config.toml
n_layer = 14
d_model = 256
n_experts = 48
experts_per_token = 6
d_expert = 64
d_shared_expert = 0
activation = "reglu"
moe_layers = [1, 2, 3, 4, 5, 6, 7, 8, 9, 10, 11, 12, 13]
n_empty_slots = 24
router_score = "softmax"
normalize_top_k = true
routed_scale = 1.0
balance_loss = 0.00278
balance_bias = false
router_noise = 0.1
router_logit_norm = 1.0
init_std_router = 0.0258
lr_router = 0.000424
vocab_size = 3634
norm = "rmsnorm"
norm_eps = 1e-05
tie_embeddings = "early"
optimizer = "soap_variant"
lr = 0.00557
beta1 = 0.95
beta2 = 0.95
batch_tokens = [32768, 65536, 98304]
seq_len = 512
train_tokens = 380500000
steps = 6264
dataset = "wikipedia_en"
Below are experts of layer 3 (counted from 0) of a mixture-of-experts language model. Rows are named router (the router's row for the expert), gate (a neuron's input weights, with its number), up (a neuron's input weights, with its number), down (a neuron's output weights, with its number) and show model dimensions 128-191. Each number is 128 + 32 x the weight over its row's rms, rounded and kept within 0 to 255.
After each expert's rows: a language model's description of what the expert responds to; "comes after" lists some tokens at least twice as common just before its tokens as in all text. This comes from a sample of Wikipedia text that the model never trained on. Tokens count by the router's weight.

# expert 9
router [156 182  73 152 175 116 140  99 144 156 136 159 144 114 153 125 162 115 118 110 139 115 117 107 144 136  68  97 126 223 185 196 120 119 162 151 143 140 108 121 168 153 167 105 181 127 164 152 167 106 120 142 108 119 152 106  86 137 127 122 114 152 112 138]
gate0 [162  76 141 124 147  56 172 151 116 108 136  95 109  89 202  61  70 100 141 185 117 175 136 120 138 129 151 100 124 116 136 161 177 134 122 168 123  66 169 113 107 113 140  90 167 211  95  92 104 185 110 137 140 129 122 138  42 130 143 116 150 150 118 167]
up0 [156 176  95 108 129 136 152 149 154 122 178 122  95 104  99 150 113 133 147  92 105 142  87  94 162 164 113  93 119 105  95 101 173 135 145 108 144 156 218  99 165 182  83  45 132 162  74 107  78  86 128 153  96 104 135 145 182 191 123 147 172  96 162 106]
down0 [ 49 131  99  95  91 124 159 103 159 100 153 137 122 103  62 195  71 157 136 116 126  94 151  96  77 140 147 102 152 151 134 102 138 180 187 116 114 103 142 206 113 152  66 179 131  88 182 138  89 104 117  97 146 112 122  96 106 138 143 178 119 150 187 132]
gate1 [106  63 133 146 169  94 116 124 152 189 153  76 138  89 116 142  96 119 146 100  85  96  56 135 115 175 162 154 120 147 140 188 127 163 135  95  88 155 124  76 165 136 111 141  82  86 169  87 113 131 125 136 124 130 120 151 140 164 166 159 115  90 138 146]
up1 [113 131 125  95 179  86 131 159 165 136 130 131  95 194 171 109 146 134 158 169 119 121 169 153 116 152  93 107 136 154 109 155 178 101 100 139 117 105  99 132 126  66  90  94 160 108 135 174 104  88 155 155  91 145 103 192 102 161 137 181 168 126 127 135]
down1 [161 103 154 145 110 151 144 167 138 129 148 109 140 140 209 118 144 149 112 110 138 162 113 122 126 128 127 135  82  69 141 180 193  98 113 129 144 138 152 116 126 108 120  97 128 197  80 114 114  86 163 152 120 153 150 125  96 145 124 177 156 137 144 103]
Description: Table cell separators. Pipe separators between table cells, plus semicolons and dashes dividing fields in sports, election and discography lists, such as |, ;, —;.
comes after: ")", "0", "3", "4", "5", "6"

# expert 11
router [118 108 122 161 108  86 133 122 135 151 148  85  97 139  80 101 108  31 107 144  90 109 137 125 160 127 158 149 103 178 179 184 146 133 190 106 148 122 154 184 109 168  82 148 106  88 160 179 125 163 110 109 166  75 115  80 140 139 180 145 118  97 155 110]
gate0 [168  97 122 150 173 116  97 130 100 160 176 119 119 177 106 120  86  99 128  97 148 105 167 151 139 130 104 119 192 161 148 130 119 142 198  63 152 130 120 143 117 130 129 142  54 133 156  98 181 120 171 102 117 148 144  78  84 129 144 118 111 145 179  90]
up0 [ 72 155 158 120  78 140 140 103 146 102  88 138 141 108 130 118 185 182  90 136 133 110  53  67  65 122 158 130 101 119 135 128 116 105  82 141  80 141 113 124 135 113 120 107 187 111 105 133  55 117 104 146 127 160 130 153 140 106 131 172 130 127  96 172]
down0 [143 151 122 106 175 148 147  71 166 147 157 177 126 146 140 154 158 185  94 133 172 149 116 126 108 162 103  93  93 164 120  73 100 100 145 188 125 132 118 130 163 103  58 118 138 118 140  78  73 124 106 120 141  55 128  63 103 115 183 174 145 118  84 127]
gate1 [ 95  83  87 119 115 115 135 137  97 104 142 131 123 150  45 116 156 123 127 127 166 100 154 195 109 129 160 121 132 145  58 158 114 164 138 133 123  78 143 115 130 104 125 105 121  34  85 143 150 124 191 126 196 132 103 206 203 144 132 142  69 101 145 135]
up1 [ 64 108 108 117 133  75 155 184  86 103 128 131 137 171  62  84 153 179 109 154 180 143 143 200 135 124 101 121 116 149 103 178 159 145 154 120 131  75 115 120 117 100 146 104  91  66  83 133 138 104 196  96 176 131 115 171 195 157 131 115  53 117 166 113]
down1 [104  86  90 149 130 120  72 115 125 147 110 188  89 169 110  72 105 102  55 204 115 127 158 126 178 148  92 156 161 125 135 140 112 180  96  72  96 110 125  90 120 144 117 176  75 181  68 151  77 101 119 135 152 125 128  85 171 122 135 145  82 160 101  96]
Description: Mid-word fragments, ISBN digits. Short word pieces inside names and ordinary words, such as ol in Honolulu or absolutely, plus digits and hyphens within ISBNs and tables.
comes after: " |", " vi", "ch", ";", "h", "oh"

# expert 29
router [110 127 163 106 125  83 131 136  92  96 101 116 134 128 127 108 115 114  85 132  83 117 131 106  88 102 151 126 125 161 122 175 145 115  86 103 114 101 105 139 171 165 170 148 150 124 102 192  80  86 153 142 143 139  84  64  92 131 130  97 171  91 165 110]
gate0 [103 126 110 103 108 144 139  84 153 109 146 129  96 137  42 118 101 181 113 142 151 149 125 131  91 150 102 108 117 117 166 107 117 186 156  84 129 102 142 144 112  89 137  94  90  94 129 177  81  97 130  98 183  92 151  91 173 177 182 165 134 155 158 148]
up0 [171  49 175 163  98 160 151 139 114  99  85 120 149 126  70 130 172 110 113 119 108 144 103 110  50  99 157 103 156  92  93 127 115 165 177 155 146 122 156 147 157  92 176 109 156 128  49 104  70 157  81 141 105 110  92 132 152 127  87 119 179 146 136 131]
down0 [126 151 141 105 123  66 109 114 153 122 124 139  75 131 166 166 128 201 155 107 108  68  57 173 118 186 156 121 129 140 128 151 182  84 146 127 140 132 118 134 120 177  96 110 168 124  88 132  49 182 137 141 125 152 124 100 120 109 134 117 139 117 139 145]
gate1 [184 131  97 129 115 119 151 103 159 141 153  83 125 169 179 166 139 111  99 202 107 135  79  91  94 106  89 184 136 129 164 112 143 190 131 149 118  94 150 178 105  50  88 124 180 120 108  88 143 168 167 117 108 110 139  98 166 202  97 128 146 141 186  98]
up1 [ 62 116 146 112 132 141  98 166  92  84  57 190 131 106  61  81  99 140 162  77 168 124 171 152 138 142 155  70  89 147 122 123 104 100 156 122 132 120 154 101 160 193 155 125  93 112 143 168 102 134 114 147 157 120 131 134  85  78 154 110 128  97  67 127]
down1 [157 153 102  86 106 126 141 118 156 199 120 118 119 138 133  73 136 138 142 154  80  92  66  87 139 101 131 147 105 112 166 109 130 188 143 120 150 138  70 141 150 114 125 174 111 129 185  68 124 183 135 113 107 151 148 169 151 135 148 106  63 160 187 156]
Description: Proper-name head words. Capitalized first words of multiword names and places, such as New, University, World, North, South, Old, Take Two.
comes after: " the", " of", ",", " S", ":", " H"

# expert 46
router [154 147 119 145 173 103 123 129  99 143 116 178  59 147 141 109 101 215  69 148 177 131  93 187 138 171 104  71 108 150  94 103 150 110 106  53 129 175 128  90 119 106 109 126  92  99 119 135 143  87 117 152  90 190 110 173 145 132 140  92 147 125 165  93]
gate0 [165  91 151 109 167 110 144 116 126 124  86  94 218 137 114 159 107 139  95 117 170  77 186 135 126 129 162  96  87 145 133 147  68 153 146 121 114 126 175 131 129 158 131 106 152 105 111 148 100 135  92  96 133 103  62 131 118  88 120 140 117 183 117 123]
up0 [165  75 146  77 171  87 109  92 142 136  87 109 185 116 109 145  80 116  82 137 143  98 193 130 100 156 167 132 123 113 120 171  82 146 143  86 130 124 194  97 108 136 138 102 113  85 120 183 121 121  88  54 123 139  94 136 149  69 144 132 134 184 114 117]
down0 [130  91 106 170 194 167 125 152 156 115 118 121 137 112 136 143  79 114 114 114 117 151  72 106 149 177 187 169 128  72 170  98  98  99 167 147 195 159 170  71 140 169 129  98 109 124 125 168  95  97 122 139 158 125 141 172 138  63 127 125 126 116 150 137]
gate1 [113 162 130 112 192 157 166 178 123  57  84 174  87 127 123 158 139 167 160 145 143 119 111 142 144 184 146 118 165 143 172 160 106 129 108  76  77 173  99 106 132  84 160  86 128 117 173 175 112  92  99 123  76 173 135 107  90 124 134  47 119 112 123 151]
up1 [135 140 122  92 207 182 123 167  80 118 116 144  96 129 111 103 145 155  87 132 178 153 110 161 135 156 156 176 143 123 157 128 129 147 188 101  68  91 152 137 159 142 128 125 131 150 123 197  97 162 105 102 119 181  75 121 109 116 136  76 130  90  78 139]
down1 [168 164 112 142 102 139 109 138 132 144 154 158 153 131 122 126 160 124 149 153 143 153 144 149 168 120 145 101 182 184 108 108 142 142 175 137  53 118 159 107 112 163 126 119 131 116 101 145  95 105 132 203  89 154 106 144 213 183  98 177 146 144 151 133]
Description: Second pieces of capitalized names. Second fragments right after a capital initial in names or words, such as P then ad in Paddington, P then ar, and Pr.
comes after: " P", " p", " C", "P", " D", " c"

# expert 12
router [134 130 180  88  67 141 155 124 124 198 142 127 152 161 160 187 153 147  81 101 190 142 118 161 148 110 123 137  86 179  90  71  87  90  70 121 148 184 107 152 175 155 107 152 118  79 104 149 143  84 170 114 101  97 103 162 206 135 130  74 117  87 108 157]
gate0 [107 131 155 117 168 111 151 122 157 145 140 122 130 166 101  84 126 109  80 140 119 103 113  75  93 160 113  96 134 141 102 175 147 118 109 104 140 162 138 126 182  95 173 109 159 134 132 142  74  97 158 104 154 133 153 131 114 161  93  85 113 134  95 129]
up0 [136 119 104  97 153 159 107 101 152 124 170 138 124 114  82  57 173 129 127  93 106 137 118  99  82 121 125 112 200 113 100 119 156  66 108 108 107 154 141 121 152 117  77 174 120  96  78 116  99 144 174 131  82 166 181 162 110 145  96 106 140 132 127 135]
down0 [ 95  91 102 110 168 144 123 158 100 155 137 111 132 143 165  92 128 151  89 122  93 111 121 107 175 132 135 136  73 146  59  58  75 126 171  70 186 117 105 118 160 151 119  38  89 135 171 169  95  61 189 139 161 151 110 109 106 128 128 135 139 132 170 147]
gate1 [171 163 130 146  71 190 118 151 111 104 140 119 151 198 128 138 141 151 156  98 121 144 130 128 129 124 165 140 121 153 108 129  99 178 139  92  86 135  60 128  87 147 196 144  73 122 137  94 113 173 138 140 137 126 176 147  68 121  91 100  92 126 156 101]
up1 [151 107 138  50  71 116 153 147 175 132 138 136 117  97 145 130  84 126 154 157 174 132 102 101 116  85  40 140  79 118  96 179  74 143 118 189 167  86 117  67 160 109  84 101 149 156 172  84  85 153 154  77 141 106 115 143 109 126 210 112  83 119 193  84]
down1 [182 207 131  91  72 137 130 104 110 153 136 135 141 181 121 108  81 108 185 124 104 159 152 107 112 175 102  91 126 107 102 175 131 118 140 174 151 127 179 173 108  70 112 123 152 161 114 107 127 125  90  92  78 150 114 130 155 161 150 106 138 139 157  92]
Description: Digits and so. Single digits opening numbers in dates, scores, tables and ISBNs, such as 1981 or 5–1, plus the word so in so that.
comes after: " ", "–", " (", "/", " +", " −"

# expert 27
router [172 188 149 145 115 124 133  92 163 146 155  99 158 156 136  86 153 163 150 133 156 150 185 125 199 163 142 117 153 130 103 112 183 140 159 110 133 157  39 161 132 135  96 140 134 159  91 112  88 167  93 138 132 162 101 108 131 184 203 132 192 151 116 143]
gate0 [164 121 109 131 159 182 160 176 139 120 124 112 109 120 137  74 173 132  90 112 158 161 200 216 212 124 119 121  85 116 140  97 116 180 147 177  70 104 139 137 163 144 169 103 129  91 173 100  88 169 111 132 131 111 158 118 148 131 127 139 154 101 142 133]
up0 [127 129  82 164 134 159 142 196 117 112 138 101 125  77 141 105 180 102 107 133 131 168 211 171 212 134 104 134 109 137 133 119 125 164 150 142  66 120 139 154 168 152 170  97 166 112 185 101  93 166 124  99 172 113 146  90 138 140 159 135 146 121 166 129]
down0 [143 203 136 150  80  88 135 143 127 148 120 101 121 107 156  68 106 157 183 192 117 118 130  90 120 111 125 117 122 136 111 127 158  67 117 154 144 127 171 166  96  91  84 119  96 151 102  60 153 119 123 146 113 145 146 154 142 138 177  58 178 108  87 105]
gate1 [ 74 154 131 132 152 123 163 147 133 142 103 193 140 124 143 196 122 133 130  53 103 116  95 130 144  93 154 128 115 161 114  81  94 127 121  96 139 132 160 112 142 152  97 139 125 127 133  73 143 118 120  89 153 117 129 141 112 194 158  89 155 134  74 132]
up1 [153  99 145 132  95 103  95 125 132 102 142  69 102 155 101  81 120 159 106 175 133 108 180 124  79 200 126 134 161 114 124 181 180 108 123 146 146 135  74 120 107 113 128 107 129 145 120 191 128 158 147 161  85 145 148 153 155  66 106 136  93 118 195 128]
down1 [ 97 100 206 130 175 111 157 184 141 150 150 114  76 122  90 160  91 163  94 145 148 105 103 102 127 165 171 119  38  94  78 152  80 174 160 102 103 124  97  97 137 181 130 122  76 150 128  74 135 177 119 161 131 137 171  81 136 105 135  33 131 131 159  82]
Description: Table pipes and media nouns. Table cell separators and list dashes, plus nouns after a year in music and film text, like debut, release, album, film.
comes after: "0", "3", "5", "6", " the", "4"

# expert 37
router [124 139 118 159 169 114 157 134  82  94 158 133  90  79 113 140  74 169 169  98 108 137 107 121 136 129 124 109 104 121 137 155 137 183 107  58 105 104 136 105 199 126 152 125 160 169 103 139  90 111  96 165 155  66 115  94  61 191 109  78 174  99 143 117]
gate0 [139 169  63  97 131 124 139 174 139 131 106 140 106 123 138 111 124 124 105  68 103  97 149 166 154 213 179 133 167 217 141 126 108 126 148  86 131 115  95 107  94 111 159 150 120 110 137 169 125 147 145 121 111 141 122  96 185 121 147 124 106  83 125 118]
up0 [173 159  56 146 127 141 123 177 117 115  98  80 114 126 107 129 130 110 144 109 123  94 145 190 128 160 132  91 166 223 113  94 142 132 145 111 144 126 129  87  91 124 130 152 149 116 140 149  99 157 126 129 135 102 131  87 161 119 125 106 109 139 115 105]
down0 [167 115 119 127 136 116  81 106 150 110 171  84 103 165 127 122 100 135 116 171 100 153 115 173 123 110 149 134  76  93 168 154 185 146 100 169 134 121 157 105 198 130 164 119  75 105 137  98 150  93  80 141 100 157  75 158 149 116 138  83 163 176 122 107]
gate1 [157 130 118 118 156 129  60 171 130 149 129  89 115 117  94 174  80 187 175 135  77 204 110 108 130 124 178 133 138 169 133  84 134 157 156 141 164 135 186 158 107 118 164 119 110 100  72 142 131 130 114 123 113 112 174 131  81 177 126 143 171 102 129 137]
up1 [ 85  88 142 119 126 143 170 111  87  68 152 162  75 180 143 107 170  98  92 144 148  65 115 143 132 140  92 102 140 107 136 161  89 105  95 125 109 152 118 123 132 146  85 111 169 136 217  70 109 112 153 120 149 161  69 114 195  85  90 106 125 128 170 131]
down1 [148 135 127 161  76 119 150 154 122 125 147 123  60 130 121 200 108 152 189 151  75  77  78 119 161 114  77  75 154 144 140 179  92 183 106 144 164  97 112 151 138 111 142 140  91 146 186 140 137 138  34 144 108 114 121 121 151 120 107  91 119 184  41 126]
Description: Table cell names and dates. Names, months and labels opening a table cell after a pipe, such as Jan, Feb, Conservative, Won, ESP, USA.
comes after: " |", "|", " the", ":", "-", " of"

# expert 43
router [ 54 137  91 135 117  87  93 117 111 124 130 102 192  82 163 112 124 128 164  65 104 135 157 205 109 105 121 158 149 114  62 133 133 121 152 157 180  86 172 111 121 100 122 123 133  83 109 131 166 124 143 101 114 141 117 163 140 126 106 127 101 111 183  86]
gate0 [147 162 139 158 138 115 122 124 122  94 124  82 117 183 131  81 142 135 173  89 148 123 152 148 105 142 145 110 138 104  97 147 179 138 161 157 111  73 116  79 123 129 159 140  74 104  59 117 134 158  87 108  65 147 154 162 118 183 102 127 169 124 137 151]
up0 [130 112 117 111 110 146 140 122 148 154 152 177 117  73 116 192 135 100  90 157  99 124 112 127 138 100 122 144 126 128 155 135  83 104  58  96 176 192 132 171 132 120  95 116 175 125 176 119 123 112 163 121 179  92 107  88 157  64 147 123  95 130 133 100]
down0 [161 132 137 155 111 115 104 130 142 100  39 117 169 166 134 116 152 151 154  95  91 153 135 146 103 149 136 121 172  69 195  98 158  84 107 129 157 172 136  98 130  51 123  87 103  68  93 138 133 173 169 147 147 131 121 121 106 124 162  80 154  94 139 135]
gate1 [ 37 131 183 134 188 196 135  95 175  29 106 170 109 124 165  99 133 125  90 120 118 127 105 164 128 154 103 161 189  96 114 145 176 123 170 117 110 197  92  99 125 126  91  99 142 150 107 151  57 117 145 121 145  89 132 143 134 131  79 150 119 118 139 106]
up1 [121 153 198 143 151 138  85 144 126  88 111  86 137 103 110 143 207 172 184 133 151 121 129 138 120 171  85 152  87  81 152 128 168 130 134 148 124 124 119 116 146 157  91 167 121 131 167 162 115  94 122  97 104 137 163 126 127 135 161  92  98 109 126  73]
down1 [ 91 107 141 153 114 121  81 172 140 145 154 176 136 121 136 152 143  91 149 111 102  96  98 116 123 101 128 167 163 155 126 156 152 130  97 142 141 144 122 122  86 111 153  66 143 123 146 166  86 105  85 127 107  64 174 119 137  83 141 130  92 175 146 116]
Description: Table rows and sc- starts. Table row ends and pipes, slashes in coordinates, and word starts like sc and sh, as in scene, schedule, screenwriter.
comes after: " ", " |", "%", " |\n", "″W", " %"

# expert 32
router [ 77 121 159 130 135 129  97 127 154 150 142 155  96 113 158  90 148 117 159 117 142 143 101  88 120 134 136 164 133 172 105  84 106 113 120 143 154 182  85 135 179 127  92 103  94 131 135 133  91 160 102 135 122 139  86  79 145 146 116 141 103 137 126 140]
gate0 [107 125 171 112 159  56  87 170 113 106 135 139 134  80 206 107 163 144 182 136 117 176 186 126 114  96 120 149 204 150 159 106 150 132 133 116  77 125 144 135 114  75 139 139 139 123 166  80 139 132 144 115  75 114 115 144 122 162 117  96 172 125 132 186]
up0 [126 134 171  93 167  41 109 144 116 128 104 124 155  78 214 109 171 157 161  72  92 206 161 132 115 121 128 146 196 138 150 109 149 154 142 140  99 154 128 154 142  99 116 123 122 125 169 113 136 145 142  64  76  79 103 144 107 156  93  99 143 139 132 175]
down0 [118  94 110 158 108  69 148 159 168 156 152 144  73  89 121 134 136 118 174 118 146 170 140 101 151 165  87 176  98  59  95  98 130 179 132 188  95  78 153 119  79 146 106  87 104 156 131 126 106 171  94 164 205 109 110  97 165 102 195 132 147 129 130 138]
gate1 [133 113 103 170 105 155 191  93 104 131 172 130  96 111  90 181 186 138 148 165 118 131  96  82 128 131 154 118 108  75 151 134 206 129 118 178 162 115 118 130  84 148 148 142 112 179  87  79 126 138 152 137 144 101 139 107 200 123 174 156 136 137 151 133]
up1 [121 132 167 121 108  85  88 159 185 140  89 115 133 156 161  80 115 106 124 109 150 139 171 161 110 115 111 149 140 177  96 145  75 117 110 111 111 152 144 132 128  86 103 101 153  63 166 155 105 135  91 122 126 141  93 147  49 120  96  92 123 122  99 121]
down1 [177  66 134 182 133 116 147 142 149 143 102 122 190 111 115 194 142 173 180 156 122 142 175 147 173 128 116 153  77 137 151 131  73 131 138 157 122 146 133 136  88 160 127 144 125 123 125 153 123 113 145 141  80  79 171 146 115 140 143 139 134 161 105  92]
Description: Spaces before numbers. Standalone space tokens before numbers, in table cells, after commas in author-year citations and after labels, such as Warren, 1899.
comes after: " |", ",", "|", ":", " in", ";"

# expert 6
router [201 107 159 155 137 104 138 141  97 143 114  44  70 139 123 137  72  85  94 185  84 116 169 106 183 105 123 143 178 149 152 125 101 105 118 126 152 110 203 145  97 161 123 142 149 171 109  95 144 113 135 119  90 105 126 146 118 105  96 122 160 106 164 143]
gate0 [152 160 147 166 126 155 153 180 154 123 127  83  67  74 134  92 145 109 118 139  96 138 153 120 125 161 163 151  93 163 129 140 171  79  86 171 167 156 185 114 159  85 143 183 131 174 150 169 135  75  99 133 130 117 107  42 143 152 130 146 152 149 159 122]
up0 [150 146 144 159 120 142 126 180 142 157 146  99  49  94 134 102 155 124 152 171 134 127 169 112 110 129 215 147  72 172 147 127 172 106  70 122 178 141 203 138 157  89 148 165 121 133 161 171 111  59 105 156  91 149 108  68 131 185 107 151 164 175 158 119]
down0 [156  98  91 100 135 173 157 114 198  95  89  79 115 114 177 159 127 136 159 143 107  90 180 120  86 149 160 110 115  84  85 106 112 153 102  97 109 117 155  87 103 179 113 141 155 160  93 131 119 111 157  68 135 142 160 143 141 141 127 105 131 155 132 114]
gate1 [129 158 200 164 151  64 117  94 130 159 158 108 147  93 193 133 104 156 130 142 168 108  79 130 140 118 113 155 171 146  62 144 184 136  80  84 168 130  86 123 104 151 161 146 137  75  99  98 108 153 169 126 144 142  76 125 184  99 133 123 116 148 123  80]
up1 [144 217 169 160 154 102 135  80 143 164 132 128 156  95 168 138  78 170 127 140 142 108  91 119 171 145 114 134 145 168  91 142 191 142  97  92 192 138  96  86 113 120 176 134 145  98 134  97 104 159 175 112 142 141  47 135 165  96 155 145 105 148 150  76]
down1 [153 113 138 152  41 171 147 155 162 105 113 101 151 147 102 104 123 138 166 165 115 128 114 157 110 112 117 141 153 146 159 129 148 179 208 101 114 152 144 128  90 157 132 113 122 114 154 104 159 122 149 155  62 142  70 137 187  85 136 162 149 161 143 118]
Description: Possessives, pronouns, numerals. Possessive and object pronouns and count words after verbs or prepositions, such as his, him, three, each, plus digits inside dates.
comes after: ",", " of", " and", "0", " with", " for"

# expert 47
router [163 126 124 186  93 132 146 149 133  94 159  89 114  86 155 203 122 132  92 171 133 122 118 170 148  97 157 127 170 116 171 120 117 135 162 129 132  95 124 115 115  70  41 121 115 129 111 128  92 142 113 129 145 144 146  84 109 119  85 182 118  91 137 147]
gate0 [195 152 180 107 135 126  85 122 112 162  69  76 154  93 153  76 195 159 111 151 123 125 130 141 154 102 136 112 117 108 141  84 117 144  60  98 147  67 120 161 138 128 161 208 143 178 196 160 141 127 150 114 190 155  93 101 117 121 100  43 123 175 129 147]
up0 [175 142 166  36  84 116  90 147 139 117 158 106  78 105 162  92 146 155 157 151 134 121 112  91 190 140 103 104 117 126  90 120  56 154 116 146 160 101 154 138 108  90 134 189 139 202 183 181 143 130 147 123 163 168 111 127 138 156  85 103 135 147 152 118]
down0 [112 133  76 120  94 131 133 124  86 126 158 129 168 119  91 109  67 123  81 119 124 140  75 109  78  96 147 167 110 157 186  97  95 149  90  87  97 153 163 114 101 104 113 126 156 123  87 159 106 109  60 131 148 104  73 158 143 164 104  84 129 125 148  98]
gate1 [200 101 140 130 208 143 134 126 136 136 154 120 106 102 112 179 143 138 113 110  97 124 115 161 130 134 124  92  90 150  96  97 142  98 151 127 124 129 102 103 173 156 134  86 122 116 138 119 144 111 138 139 179 169 124 165  74  63 177 125 155 135 176  75]
up1 [ 64 156 146 123  76  96 121 119 126 123 112 146 149 180 170  95 113 102 138 168 177 150 165  94 154 113 102 138 175 104 118 120 120 165 111 101 134 133 135 159  80 122 106 175 135 130 127 115 122 148 119 149  68  78 114  70 198 148  98 152  90 130  68 178]
down1 [ 79 151 195 119 131  81  82 132 128 104  98 217  98 151 136  90  97 110 181 117 101  92 110  95 114 129 109 120 180  94 138  98 109  84 107  93 158 145  91  95 136 109 145 105 114 134  94 179 129 138  97 136 116  96 115 103 141 205  90 125 130  80 134 157]
Description: Pronouns and clause openers. Subject pronouns and clause-opening words, such as he, it, she, which, such as, including, plus bytes of Thai and Chinese text.
comes after: ".", ",", " and", " where", " that", ")"

# expert 7
router [110 177  96 180 153 190 131 109 124 118  74 108 190 179 120  92 205  98 125 161 149  71 131 142 101 136 147 119  92 115 163 150  84 146 142 138  99  89 145 158 113 142 140 158 182  82 102 154 152 112 167  66 118  81 106 166 142 150 142  89 167  97  89 145]
gate0 [ 76 108 111 132  82 136  68 139 126  92 116 145  92 175  80 125 132 114 150 126 103 117 112 124 161 137 108  61 183 123 187 134 123 153  71 135 174 132 153 160 143 118 112 190 174 119  80  94  92 169 130 110 139 126 146 128 139 127 133 108 107 135 132 151]
up0 [193 146 146 139 171 134 196 127 147 156 145  95 150  94 146 109 115 133 119 113 137 133 163 108 103 132 143 191  79 137  56 110 123 117 209 120 107  93  94 121 105 129 159  72  61 131 207 161 171  71 132 128 117 133 123 120 118 137 134 151 158  97 135 101]
down0 [ 41  77 160 134 124 119 134 133  61 129 137 170 180 115 179 118 137 143 177 112 143 167 102  99 139 110  76 113 100 115 134  82 168  52 130 118 156  93 136  90 151  89  96 127  67 112 100  97 137 119 181 128 165 163 156 135 118  94 112 173 107 164  95 113]
gate1 [110 114 160 112 150 151 116 128 184 117 109 149 118 123 104 103 118 127 130 135 173  89 113 158  82 123 123  72  72  84 131 120 156 118 136 128 128 120  75 133 132 122 146 119 162 133  84 147 121 125 115 101 146 152 206 136  94 119  70 120 137 151  83 133]
up1 [115 119 148  94 135 133 139 118 199 117 100 117  85 107  87  80 110 109 128 139 157 117 105 148  97 118 147  76  98  65 117 146 160  94 140 101  88 137  35 144 118 139 144 111 184 114  76 150 130  96 129  56 156 140 196 159 107 128  56 131 164 117 108 141]
down1 [145 156 156 121 176 120 104 152 151 156  98 163 107 161 206 162  97 150 107 153  99 136 158 132 113 146 137 112 128 168 109  98 147 143 166  99 145 122  99  97 155 151  80 140 150  91  82 106 108 165 136 151 148 200 103 179 110  77  90 138  64 167  93 117]
Description: Digits and infobox items. Single digits in numbers, scores, coordinates and climate tables, plus infobox bullets and dashes like Est-ablished, Released, Genre.
comes after: "\n", " ", ".", "0", "1", "2"